{"normalize_top_k": true, "router_noise": 0.1, "qk_norm": false, "init_std_o": 0.0, "lr_mult_o": 1.5, "decay_fraction": 0.75, "doc_mask": true}
Below are experts of layer 7 (counted from 0) of a mixture-of-experts language model. Rows are named router (the router's row for the expert) and show model dimensions 0-127. Each number is 128 + 32 x the weight over its row's rms, rounded and kept within 0 to 255. Numbers have three digits each.
After each expert's rows: "mostly gets" lists some tokens that are sent to it at least half of the time. This comes from a sample of Wikipedia text that the model never trained on.

# expert 4
router:159121110093116089162203149123125110094149199130141158087140152122093099079118126113113101161073046145090114111191109118153186131144139094128094103116137144102119129082188145197075164122109145140100099100126141130103138203115169081131142079147077110123140165190170103165087140167144145147159130158144127123094150122106127165151110059097090156098182154148090139167101089086137179132148
mostly gets: "10", "29", "31", "45", "16", "40"

# expert 138
router:108112127150199098156162135128176122142101138195146110151138157115135133113075138108134096133096139113078079093153146152070100146146201170143156105088159131049106122088145115130110103106115133087053095073153125155172117146164133130160057099172092122127173103113118172173137074131136084197126126157127169116110110119136153195102114091140127195111141141131159125161125114089197157100172
mostly gets: "–", ".", ").", "/", " .", ".\n\n"

# expert 121
router:173128129109101094127168145098129095121104243145176136119112155140115114101131108125112119183060032161089127079201124141156146123158183102151134108139166140095136132084205173163130129110113148142106068098105131140100119194125145085103125084154108138174132156176149092126098144124137143137157127143151133109120119133092118146157089087115080138139199159151086122182090107096140146106186
mostly gets: "13", "10", "15", "18", "16", "14"

# expert 36
router:128073155154180077107184098137140122117096189128155115115174176135107107134146145121051144138114135126156104131183128118100164178155108147156085101067129146121126080142183117146126096093114152127069147096117121074140120185144120106134068097121120096141147180147159125128201062074106133148112112216149095071138113103111162117138168088086097169115153104166121129184115133080120164084129
mostly gets: " B", " t", " p", " d", " D", " T"

# expert 148
router:100063177088144120166180182151156109128109128128185122158193132159116136089102182060115137079095092141158117105101142130140168193074139136138130149116101117098109087129130176145107154124073116125083119128104134080099133170156157076105137113140139141181186167163124151156113086127132160155072101146149114092103096120085167131135101117170142152072119060174076107142125128163163154104207
mostly gets: " pre", " Con", " Ed", " E", " per", " dec"

# expert 18
router:133105129115118100088178134134164099131155223137126092175135148145120102118146100131115108113142110138091170142135116134065126112134173103111136094080153113131128081109094081110047153103122140132070102149086110106101193123126168125155139136141088152150146152131161128181155073118107194144127122181216161096089070120107152140115099143127119150116063159130172136124169103147205208142173
mostly gets: ",", "th", " September", "\",", "),", "',"

# expert 17
router:140094144124130184112186161176136125113133182141109139129124142121145112091143098153043089182142089188094126130128127165110168122154097097144079083083180170083190100132148155134079138129108081166132134177123104061142137153160126125126134025134093095200139188155141141121179094109065118150137122116142120078112124071093137125126158112100102188121119106116140145128146101139143121192133
mostly gets: " were", " had", " have", " its", " be", " been"

# expert 0
router:138067148111146124175182190107122122075112160131146125112170123123109143092147138126081130194134122155136133061161125132094171167123160188149088117086156164113112120092157179136094113083097080138062138147142156050140114118163109023105137074146083169149129197155140145111164091110111180098105110145114114108138090142116158141112155132121106179043133131156116146116131133128180120154144
mostly gets: " cl", " fl", " high", " part", " min", " rel"

# expert 11
router:121132173119211106090122113138107099154098128168131140124120181146119130152082107145095111142104074153180158156123099201159133149151122077151118122065134097136130089135133150115104142083091113113136105166169147130123165105172143109132135137154084136128198124199182154146158060089113103143112139163180143056064111075074146087089120096092135212123141114094096156154166115146135174142105
mostly gets: " of", " the", " among", " Of", " in", "Scientific"

# expert 94
router:135063159125152094146149116114116083137175137140138131144126137148134118122169120102166079116076102126124180105092061204145129102146100125181129082145124182101118076108165102136144097110128106134106099071163154111140159094152126113124164128174084107133136173182185089132128063183067134158161149124183135104089081135104164173147089143122057134138174148163111097110179063128158118123186
mostly gets: " American", " USA", " York", " States", " British", " football"

# expert 139
router:117104148089165150099124145123140107109132224197143160123151161135085063109139101130132117123149109153120127093141144120120142115158120145165100146119142142085177109133148113173112043104134158123166110112124157112142157149094166116170107080136128146100205154132127090095107114117061135174158140167161092082093065059117217164136130101112092164087059142087079171134144133115167099094131
mostly gets: "amber", "ould", "ust", "117", "199", " IV"

# expert 60
router:076042151123137134105134123134093105134128222177154132174122143092101093140090086120118093148144101125105142151221086108093117136121121137199116121085169185149116092115140165117116149070103078121132114149189102090106204106121142045140159116171096122177139116113139096113100123161145131151150137139155115140141105114085174115133158138072083164106087166112080126141155127119153169174111
mostly gets: " other", " also", " more", "ad", " only", " later"

# expert 98
router:150104195084170107129140181134094139121141145095155106120132208109142118077052141106154110079104135137106130119125145143109126099164113153195065049094162146105128104130149134147110155045075152164157121128101133108161144168227130134128091092144073102166156152164110088113149141108091183174146124118167132095112073120065147171132121115163174123130162128148103165121120091134103136104149
mostly gets: "ie", "ee", " World", "ine", "ce", "ue"

# expert 143
router:103069158145125134105139166108082158169109130138165127127175143084103112136120147102139119096125065135116185149162096159136154136147122118118083063149176147104127082146164140094117141042118116127098068162162139081100170201154191134174139115143101118166145219175118097115168085100117105187148107160112120063084120046110139138097140101162128173111143137127114102150128103095169113099123
mostly gets: "'s", " A", " The", " an", " a", " its"

# expert 118
router:154137154123195118125170152182119139067125102169121071150121165062140091092070184120109079157076066133132132112224106180150142168110155173105145107106135121115098145092146119152142153149116092108116115139112149142135147185110169117165091097163103101169143125137110098143194107163104129195103091174146127132070066136106147148120133093134101149093149129112131181092122107145209145107118
mostly gets: "-", " :", " -", "\":", " –", " Succeeded"

# expert 6
router:150083171107163077117165112130111100145172177114161116122130123088126138119154098074139069148092096137136157119174097100153132108177168075122123079101114161112085121092193104172106125140093135126165140107139172121135175099201105101108126121131137115151120131165156126128142082161056131138191164155156121109070106123086121195176072060118122176101157144090137134094176070181132098165148
mostly gets: "ia", "ai", "ara", "ha", " USA", "ta"

# expert 33
router:132122136141168097150174107131092117098148103172165118170136102115092095113122154143133100120121091146168138100161097115145158085167164185118123075126069123086116097073150138092103176082080103147107102137148135128180179106189177096132139099118120161133182176136184164148129086151161107122128105118188065092078088131114217134180094128156112172081155086088113188133132101121116162115166
mostly gets: " University", " School", "ism", " Party", " government", " Republican"

# expert 58
router:112074099118141107123205118083089138119112173159146102140116156080162108111100156050082058178114108186124177127130142142121173096133151150148134110103133145054115097121128136172112169095069114060141116145175139121104116117179158119163093096156091136117138172128125117068174129120057174201170112197156101123069131105129167140144098125137089145157121159147097161135159148104144138128113
mostly gets: " -", "ide", " how", "iding", " –", "\")"

# expert 19
router:117128136132219098101122102157164107165142155137152084156156136119064154147081164102101072092098105176144153137096151173088119083134111159139117095123160189102157149107160147118114105112079088121115039151115120103154179129116177149136106117213130096191210163148158151113179121119079118179098148180103110139091111115082172131128099122129114161143144141088108119144163072119119115099123
mostly gets: " that", " which", " this", " film", " it", " album"

# expert 56
router:133080128145132149149218144127152091065099125139158124126163140141111090159127137116131080139079082183103137134147116095058186165067164181157141114128124095147108116145183181163138111093076119115066148174126162093157166114171153077103113089128098159146194162125138116124170079119096162123098120131125117114099074113088137117116094118129109179117159089165154142211108108161164083126146
mostly gets: " sub", " res", " Co", " dep", " ex", "-c"

# expert 146
router:079090149107157144156144180087101114098156132164162079132194179126075104122123141090131130135115081111140158048138145143107124162137153130158119142075117174126135100137170132114105165119107115138127094157140094059104138191151142137111134043115138165172128128220132115175136090107110193102087115174097115100097071128109162105176156148167103182133150087077064140113119168122156135119137
mostly gets: " dis", " inter", " own", " rel", " man", " ad"

# expert 99
router:130077164103140095109178117129100084120081164200213154078124222118115134103170111128096121134138097148107077103107131134123102106127117124172161121129136130101177137136195110144056167076101114122060154163143140166094167177149148124110129074158154111132153110189154082147106053103076118157133105184114080105141118095118146125134143123133111174129119117156130154121120098145192169110106
mostly gets: "ā", "ung", "ü", "ö", "ä"

# expert 129
router:147097128105200079159158154147122096055107192142182133138133223131085105108128136126092131135118121158084136089099119109132117164102109145121079079128153163106164077109130099169099123125133153110091116149067132045107074143157130071098095117146109165128158202156182110161178108173150153117128109128103125107145080164094193108118131137133096183120155086155146146116088133124121170114167
mostly gets: " f", " sp", " b", " w", " fl", " cl"

# expert 131
router:173111130128142168143151149117170082149124139153179134135141142139069082128095164099112092137169026139134134046184079160125132176167145167142119046126129101080162130122116128120079149134025093150157118120078113136143120118151140112128150124162077097136172148121133138138131115140124085148157147138176095078021095132106139131176131137138100158172142152134134118123079124109150166148158
mostly gets: ")", "\"", "),", "]", ".)", "”"

# expert 49
router:160105117087144105135165145128139041126144128150198098108159135139039130099074173130127117160171104171093133092126170193107124178136108130122136069134152095096188143100114150154113161080099132088146111114111132092132125127154176143162145127174140111126178128188133147115146076132090140182139165201145114118100129126058162143132058083134101144131137165081135116133150137088128060089165
mostly gets: ")", "\"", " album", "\",", "]", " music"

# expert 83
router:120057184166128146147106159110085122112149159158146120153139125072036068046124122108118128132146136162103152132213095127134183170092168127165107119146166145115108099149170186094075130078114092150106129120113112093166160133187175041157150085161075083127146163159181146114135098116104087144128122154125124098117098107098154091113141124099122175096155129116110134138159127153137176148137
mostly gets: " other", " more", " new", " known", " American", " three"

# expert 105
router:180105162119120151115146146161128143157129167126092104141162128140126126135107108123108104135125094150150137169113098206111096127152111093116108098102177166137190089141140132113139144128118114143128120205119126111085215163160192083112130080124042113165156213150148083140152091105061173157204161122125134082090099103081153107098154077148118180134161131130106101105187107166115105110112
mostly gets: " the", " is", " a", " was", " The", " an"

# expert 39
router:093123183046185108153123169096081090159126115169148089115154174107118087132097111112137137145097124138163151131132046125068134132162161078168098115138100135092144113086123145174140127113136131111069076132167169094148201122160147135135120153136123193168137146131183080110157077136102093190115113156150110035135116156143156103163076131193091139145098133152085145134101109146127153124149
mostly gets: " Preceded", " Succeeded", " Died", " Occupations", "Gls", " assistant"

# expert 52
router:153143125109169084152255131101168113105156140147116114134116122142132067117103108134114105168135069152141157121143090143125195173093136148157090101123124141128148135124162158093094159114069125139166127101097114129163138115176173098128137080144089115141184124117165142110191083193061092147152131127123084137101136089091171116135080067163076184137143103132076150149147127077140121134136
mostly gets: "ism", " people", " members", "ol", " system", " players"

# expert 92
router:129110110135150113140130165071104127157146173122119137145132198109133069118139117098105084093150097154132139163143105199111093153159145120119125025095143129147152149129178090102112154087081139129155108106098118094134200104195146111129116073173085115136152150176143152159148100115135091161160131157141108100059111098055177124095111119181070187101128093134130168134104115104201095159127
mostly gets: "ing", "'s", "’s", "-based", "a's", "oor"

# expert 68
router:144086147078162116157175162105115093156121160089148099113161176118101136141126130083154132164097076123140143080111136147109138071107128135172127119093159140067155134117134167143114146100086117082044096170136173096122142152150161070118149112164132104103168211163141107145118073180139138107117098176093166100112123138130214143177098124196135131105166082090156120198123102102172113095151
mostly gets: " football", " air", " Air", "(", "+", " TV"

# expert 3
router:140108133082133145152126144127181107134119120160190101203097130098056088144125142166120117163108124164140148064130129147055106120151176126164166100074138156158138110098139121172151135064090115084118130124090117156134196178175101069094098105127105114176137099151136139163158023098118126120108142147164101094074099153088143101167121083117064157125150097130121128130169119142163143175154
mostly gets: "an", "al", "en", "ch", "am", " Di"

# expert 120
router:093091125117128107145197124135162074082134200183170118151154190138097094099116078133154072166129075164094190117157147135155127091159174107123125117115138121106116144088143161158045059127082151165074105074097142107151159145159103121098076080096098171166141183145112074141118140130122130145157184103166100127121143135103164147166088099162135141145154125130098124154097095119118137167178
mostly gets: "200", "202", "201", "20", "13", "199"

# expert 78
router:142071125135111073168144109097127127085111143144183094171219126129084137117145090099146062121107136171142124095140148141146179128086184148109160116135096154076162156093165143150135136085094094118122062148162138059164150117155166133144105142225178141163162151193133135143161113122094117151088130143111096084105073087099162137085111096129096134093146144076097137107114110112148181113162
mostly gets: " film", " album", " music", " Film", " song", " Music"

# expert 64
router:111113133123214147183159153143153083078158141139148096149112156140130089060099150107064108128124060181150133114178113111083156156198137155143082141081077160111129131151150119141107104086095078143124139178125100055129157100144093103106123082097117139130148191176121155137175115139148205116105087174158104111124079082103166134125113142158105147104130145126110187137114103116141142090190
mostly gets: " election", " support", " own", " building", " play", " law"

# expert 28
router:115119138125161136117107165162126103091113179161121134099140133102114086092120128130060118151151045128121115143119132155123132134131162186104120121133122180081127094101146088103134127107064171080093081127145089113164151133141163096164142124174092081160139158102149199144126049131094156147107093195170127109096103126125134191151120100099114255150105111122132129174130135154149127109205
mostly gets: "==", ".\n\n", "===", "==\n", "==\n\n", "===\n"

# expert 137
router:104113112137188111130171192159155110160153176197173107136126145116142121110107129100093113129083140150120188115102083168156122121143115190139128081123084176160138126139100116130136149106102101100123086130078177104120176138143204091133100120148116110152121147215090070174100093113093179136127135129179162092151088116132127089153088108128122161119108123116086156116142023135129143155207
mostly gets: "|", " September", " March", " November", " January", " May"

# expert 30
router:126045186156136139139123125133085056146156187161129088126125170141100123110118128112139103132093128146119181126112112155148152141118128132189094105149100123123098074157148186112091152079061107117117159130122130111125132137192147052142121109174057099161142116110200124182184114170139154148153115133143140125044039149102146089147152077098146166140098151133094145121158123132137148096174
mostly gets: " United", " State", " New", " States", " County", " American"

# expert 14
router:116073147112135164155177186172137098110098119120203123146163139146087106144116117140125139107088103121106200082103073092103134133137111150134145091150131122089101098088132177125111114103137092093122146105153156091154120168124093109088104158182118138212175198171143118150139052164075142170137090150118160105069122119106191136149071073116129162095127118138126153177132096145184144130181
mostly gets: " John", " Le", " Ed", " Mc", " Mon", " El"

# expert 72
router:177065148142133040151166091114137078130146177141183095104124156102164122128186109087152127163078084179130144104167070186120119107096128147173171119107153173061172118107194135158120128123103113110091052135212155122118170114100157106119114096139130120106167200136144081098104112135113105165167085155127158129110064146099132176126138123143103121144137129122132117154157116113144137083157
mostly gets: " USA", " ·", "$", " TV", " MF", " —"

# expert 136
router:145116130109157069134105099110129124085103149161145119183151180102121113123099125156114134175090063148133149126187066133150192136120129085138152151081138139129128120137119128107137132094120125139125085114147143122116221089206155094151102170132112117135168099154207136130133048110127100146084112212164110127046091082115161133131105145141140139104149181091077161147134095133167196136145
mostly gets: " of", ");", " ;", ";", ";\n", "\"\n"

# expert 25
router:094121141054142174161165152125167136119121140194133159134133187130140080128099128116112111132105101138094103124161144148099181143128136141184145093133095188141105067141123158099100099098103112109147117145159142093189160180125134064092122117110103120151168125155165118107133096116059166148112136100103070099123128065042244097126130112112103116160151103170129165139112109097187147161159
mostly gets: " used", " released", " held", "iv", "ized", " named"

# expert 153
router:111116149100188160160214101098129047126153149162144146126175165179083116105124097130130073122125104157101117140116115171137117124116161160110115132094140165154151065114125159131057066113105094073096126134124202100088177109110109080172142124176112147122158156148164102162127087144108122151102150141227098073116136115100145113188106103139158128132172111141096096158140113135137141134201
mostly gets: "202", "201", "200", "199", "195", "197"

# expert 102
router:118103157085164116191158176104076088103097170133178130102159113096149086092095119125132125121125083110083115105119143168136098164139142165127064130121125204088135090083172127142131098112106117140141123125174130112144210124145153052165096131164089127126163157128139124119122134127067158134136098208137174112138112131105146145123083074122127200150099127211102112157131090168109114144210
mostly gets: ".\n\n", "===", "\n\n", "==\n\n", "==", "===\n"

# expert 156
router:117081109139143176172188174148140106092107115156191152115189172165110085111131143135092119130052101130164135080155124089068100134101160153135103043098121117078095073121153121141130125122108071121039134149163095130160145130152175092107146134183104113153126181167149120151132090163080147103132118174132152131106110133112149121146100164178117187054166090132127134182115112151133151108136
mostly gets: " f", " dep", " pro", " comp", " met", " min"

# expert 16
router:117080123110167133109141110100157101144162132174185117141150153044121131101127154113125101139101085133146135113118105143142154096176091151151153014101123163120183135134138124117129167097078156165155112084183119114158171143169107049120115139195057116202154134118142148150145091154145086196151142142173084046104124127100160107116102108159077161113124126160114149140104151123099139142144
mostly gets: "-based", " with", "uez", "/a", " Entertainment", "o"

# expert 128
router:125127163077134151159194171117137045055107110170193111134117116125123123120071118126136147163105091148109169100143092145160155182169179091133119148088074120103149107072177098155141141125117123111069083169104175143157143114136109096148084052133103121124180101117154102129174089171085117162140105148156171094100114118108135104172138109141123204125155134168143182111142079106137167165116
mostly gets: "′", "°N", "″N", " Coordinates", "°E", " •"

# expert 23
router:128088126122156145156147159129081082149097168179180146074127164076130124105147096140065130186142060171117105136126113154115124115147155183110096140100123135073168063104163141123103138118057097131054109158141184138149131122134115118134119125161120090130162187154137101119118063085122188178121089143191128126169149153127131146153110062109120169140118099094136146188162121088199105102149
mostly gets: "===", " $", "^{", " (", "_{", "("

# expert 116
router:110047140087182128148109153140169117121137172142171133177123174087163128085118080118081079123122127153103152117163126138128154121155123103113150130070165127113117079098126137152109068083099159154081103155181138130166181207136111109069130141186128153190139138129086093140147080112151143174142139171173130103082068089098128100141107095108093163128115157129118125111174143135113186095210
mostly gets: " |\n", "69", "58", "68", " David", "88"

# expert 46
router:178149169133196105093114115150107103149139139141143087164166196095109066120103131117152120127064118117092145132160131153105101097175177150141134101136131144132117076066172134102122135106069082082099120112148156133128146182165116117155152119228106097154144166161110084150129079199110128169111062128139147081112131139133146130120103087128057174127099139153125085138119111178206162125112
mostly gets: "–", " League", " Cup", "-yard", "ka", " league"

# expert 40
router:170125147115156097118148092125167101120129127116141141177150119128118083123095081135061071114103141133130166147150126136133147160134088140131114078067194117094116059118146145128146118146098146139016146151104135124108181198175103103136097073139132139117168191158131084155181083108114171160135116196177105090144135129066165121133131103101096165136139084145147149128121093112172170077181
mostly gets: " t", "od", " m", " b", " h", " f"

# expert 67
router:143111126136191108144145130100142106151137155191183083175112123130115117115143156140124121164130137178092171082146069165168108094105113187135130064076093158089117113120126126149158169141125079103161093195125164128121152177109145087108097146105090098210153145173120091143143076126048178129164088146170110086151104110100121114134051124145123177131105116137084121126135053105121139141174
mostly gets: " |", "|", " —;", "\":", ";", "'\n"

# expert 45
router:100072155120176145094137145154094059156092145205198110105158159098067142107117128118078150077073130150191121140171121101112135162121104129109099115136163154081149152073156149134130158044129160081116077124145087107128129160161141138150098115139171100176133195178116116153169055092123139185129074145156145127100149092078166138146128101111124179128129125137121132170142115083145113160139
mostly gets: " M", " N", " G", " V", " S", " C"

# expert 106
router:155104160085157101162159106125139124152144142156193098122127141088113167108159098148123106188106093119115133139160094129074163114190141108193152056137124159129148105051149152131108111117116123110119133107113150113152173155092136130079125107159129108157144158199104095104102000094110135142146164172149141131129080107110144126128102075159116172094164120112159158165171089156128174052125
mostly gets: "ov", "Z", "ich", "ü", "che", " medal"

# expert 87
router:139111131121178135110125127102143137116093111182156124127104149088163080138152077115069104143071088135111121100154080106153218112116136146148141108122168149155144092126164093215127133074082112117018123203152133140140159191181119126113098067158116120136147144170140094113133057085122074182171130150138122128133126124129169132127105112128069169069107120111122138140139126144149159121169
mostly gets: " Y", "ah", "H", "-h", " y", "-H"

# expert 20
router:122128178093140133117148118170138087095083210161207116176133170125109046083149102062105164161135116132144172103128113102106132190128161080143100125128139142069139066089101154148102171145128099082073105122109146085174139126138118055112118154171081154156162176178142151165162112112081143165142111127135152125128065143082117156121123137112120161109118105126171137117097095186142093137158
mostly gets: " Bu", " repl", "″W", " ra", " whe", " adj"

# expert 142
router:133131141096182104128162159132171122132164167111133098166166121102125099078120101155115091111099129123119153138175102096126150121118132201150136101097140119107194051149169117130064118109088129120135104122192099074058116157167181070158133092165129087141164120129190119162141113148131101182174136114187130071112106101096170133134056082174120166154083141129086194148140128113126160162125
mostly gets: " years", "ins", "ers", "les", "ics", "ures"

# expert 24
router:130113101120177082181202131138167138118123152112206130139161112130134099117111123114173090111122092148125134111093141175126161120090141107145161122119113183073139136134167104181156069077102101157135036163183154079123202085149162079142060131198168137179153145153117119075150120104140138170102113163143096082110101112062151096121108076131134159126136127143119118112093148086120147120149
mostly gets: " film", " Film", " Votes", " television", " vocals", " Nominated"

# expert 109
router:118104185138172122140144121148123105070152154140138144109139144080111068056115129101044134165139126198154126120147144137094133182202142153133131119078109172125138121101148144093077145109074098137113104164100113085144135095226132099114152043153094083130138155137202133123165130139132197169122129178162070140133121067104141147110122095122108155098128152100140156103162119094136098139107
mostly gets: " species", " form", " such", " those", " any", " Candidate"

# expert 96
router:110144129110147093132149084155160081077109134186114113113110135094151064137143157077156192183079059177116145070181072152148146110090098144125133058100148153095211093120142148137120095087080133145085081126115153110132177171149143115126151059146155160096184156114139121143116082128134086153157112150135147138099053137140188159111177098133130140096115119136124155141168130127174150127144
mostly gets: "B", "M", "S", "P", "L", "H"

# expert 48
router:179137172056171152163144150160134122112135207134126138121130185134130107090143106106097096071077098164159111049176111116103105101139193171142111088097084146131129107142204123134072079140117093123124150173145128093121151150165155060095095128112115146153179160121116091142129094087141121159181149147135165047153115118107161175170128102108127148078123127127060103118123140148143119169108
mostly gets: "ut", "att", "ann", "iss", "itt", "ult"

# expert 145
router:124082130124193094166167133121123092091139157131128109124150116110152090080107089118085109189139102169112149081089168091130121148170119155115130141058123155101147104101164099118082167079037091139111133163151119050181141096177164091089105056148113130119140181156152151151142121185157141132117125159181078155139119069093178165135161133144099139125153129141161183100123093117158104101164
mostly gets: " area", " station", " government", " building", " system", " built"

# expert 32
router:186094123069170120120126134151116078112097144156164115150142101144152135132106152109140096101059090141140169113205077171147145170160175110145142139118101103116156077099141102147165136119118142163077066085164125147125186113120120124130140076142101118160158124178178061157183090171137101153131125149098141095095130111102150114139069082131108157093128182208133184152153101086189091124159
mostly gets: ":", "0", "):", " :", "–present", "03"

# expert 77
router:127150165065193135114211128142154156155127169135126113190171120142129075103096182114112112126121083161153161077146142143127115111179186153156118136100078157108197119116168162115094184088050109128141125080134077121141119139157166138143121119159073146136161127166170101085125113131120090140117138118179068082124108089065139134141058111129118155130074123132063161139101130111160102160127
mostly gets: "ment", "ence", "ments", "ents", "ve", "ions"

# expert 97
router:125098117141213127148140091165137111147125122109151068146136108083058130102113142052147048102130102162144161121091114139113125133148148139149118105100166178106158157112139111139111081112108131104126058139153130078163183119175225140133108097182165122188172186150139141107155111114136089171115102177132075126110134084121186154118122097130092141121157155109117127102137043103115117101169
mostly gets: " it", " It", " film", " album", " him", " music"

# expert 114
router:125123181072140149128196183126121028063137134138196108132148156100109131109069123115132154174110115191107170098098101147125174174173133078171100138124083137109172104065155109153125134133072116126092078163121168132166104129135105080114123065136105117098155123119164114137177095162104111176152133151110159074117118119125149117161163141144120157115138161146137209115112054098126134133114
mostly gets: "′", "°N", "″N", " Coordinates", "°W", " •"

# expert 122
router:102052171120149128161144115120127104143100161166104158157137148104162129116109142162146154134137125146111169136175123110088166125146161135153155109083182092092110149133156195115077066053089096160131083086160116105124145085160197122114146062139078112165144154172117173133125050130101133168144126151149119086167091107060170090152126093124111209128108103093097115101128088157143170150149
mostly gets: " all", " other", " both", " well", " such", " three"

# expert 133
router:149134128126137137110142080139117090089132152160194094102136124088121115130153142088105106130071108125118159064127046134128147149125179110143128075122152179146130078176122123154156090029097113112090127161115098125154185152155140109099066126127094139185151111185129134158184080140133134188143138181142071112126146136149186142125135059131067143111082131171099126109157114171129163191142
mostly gets: "ana", " Bh", " India", " Raj", "aka", " Philippines"

# expert 155
router:146158126093172126099137120140126104087137210164152098151139171168103061126142146061033150170112126165125180104133131126118112118114132094167092161059126160124156057089112175133084152131104104054095118194135133074140173123130154085147129126190085131137118133191180132086090120108136107162140145171154106114153082132070163123112138158092136170100097152146129112132134101128165109107129
mostly gets: " end", " down", " left", " out", " up", " side"

# expert 154
router:103071209141151059147181151166150121129098119126155102125171132126099128120126120101146086117102108107113170100135070107125129143133097148105133141077145171110151132095145174155128118105121137119107116120131120039141132159147153146139107146176154122193209169182142089117181090162151135157173062137150140141089111106067170170160079097060125143060102121106059140147157115105135139115174
mostly gets: " W", " John", " H", " J", " Ed", " William"

# expert 107
router:126136139096149122108150147121128122132123130121212111165132103121093072090133086142109098127084141146138118075129112121117116138127166130164122100092155199146114100147149107167164100081102101162103145121115128156141195170125170095160055065160131131167150116131167120134132048123050100106162146167155073043123116081101170161167150098137127173097096119099088125106128114162193138204116
mostly gets: " Tamil", "iri", "ati", "ma", "por", "ala"

# expert 50
router:126129115103174111125172139097142106084115088123156061126121193084128079105086158127143147135060084130095113116131132182130169160098197130127131092113159114103129119107157130137139107127111068097051113169105176149176118140147121106177081040174151162158194121133131099160109075134122135136120066104129166145073097145121188157111125107170112168087149133144125137143110126124202189106114
mostly gets: "–", "-", "/", "′", " −", "+"

# expert 123
router:163078153113155136118158095125104124111157163151163140136122153084080091121124132111100161154130159153112185134142140131120124103121188154130157089077114154072149121118158150114098139061099067146101133128127120119099170100155188063175103104119070143145136148113172110110169093188130084131147164101203106054054080137117158113152144113068104192123120137108076208158146143118168140118126
mostly gets: "ical", "atic", "ular", "ological", "ically", " Western"

# expert 44
router:147125171126160137174134158097095111158173126123124125132170180135086080116145100111132144178062107183107189082103073161134116128162136143156105100143108113095133069092169117108106070124125140100120088110156147099121176159129126148096152113187087106138169225158170086102174089179126133148120065130199136079142131109131147139121073119137060111121135147168136116142140092093186106103171
mostly gets: " Cup", " team", " football", " League", " Team", " Championship"

# expert 10
router:165065193083149123117133173141088082173138149122135126133182148083084043089033123110147073150096147155148148085108124148163115137155111135178132100148168116092111109089203144153094149075109132122148149085135144102148113117158143133141101090159067122163139135168152113098124122156065152186180103164170093109091106104118160160204138110149128162070158110116127129123110139114148133104110
mostly gets: "ale", "ton", "ville", "one", " County", "ster"

# expert 90
router:082094149114174126160189174100120088105146146171185168105138088107122154130095115086127131178111130209159173129106109144134152145154158093143144149086118128081168094087139107173117100057096099136070079201151188115121126121139156122138063098128152170109164117118186079072149101161125106127128094124168095065140103088064139134158131113136131155107149150176144159095130073118132152144151
mostly gets: " JPL", " Coordinates", " Genus", " Species", " age", " Phylum"

# expert 7
router:110102138119128166194172141167080150072082152185207098108194163142083132112137106130131113128090099185141135108091072147141189144131131160129131086083152121083119120146152136147090164069067121110118097174159172131143158092183140082089099092163119106127127194175157120151147080173136115108149100147127118138146116078076167174176104098113134120106072100127130150163114115157164135115160
mostly gets: " Law", " Health", " Mor", " Labor", " Sand", " Bos"

# expert 8
router:115126157016194132123175156157148124153152183162134115197176185106142079136108170101107104162098115096125132130156114163073155108123151117143132139143113150103107140094114182178121145087101135131151131087161138045130161113105121092105118145178096125150133161151136125154145103169115156176101124179115096100133126094053189166103074163148044129117086102143081137098125116125134160117141
mostly gets: " with", " against", " when", " between", " about", " became"

# expert 70
router:132111142109171120093127145104104105131170096121134120132165177147095068137131118094122092153128107108151172110136102110075151157111106181170156095116078125102206117089137089177091131105065151124162100119114112052129140168135152142133088103176063086153143131133168113168142103146133145169127123121200122073098143129089255159127088153162109150109090141144087159139128145115182152166118
mostly gets: "ing", "age", "aged", "weight", "ers", "les"

# expert 110
router:100099152098139110170107165121090144150168122093186122134178140099042086128103140100145115127108142119122121080146058137129139103135139138179149088100117177116133143119180113140111083124135119132150117106094146136139164145163162120137079097112078112128153113207196071142116076131137165145140123150172162094051109100053159090163096069092150199142163141135115117152160110129162120172197
mostly gets: "ian", " English", "ney", " Italian", "ican", "ington"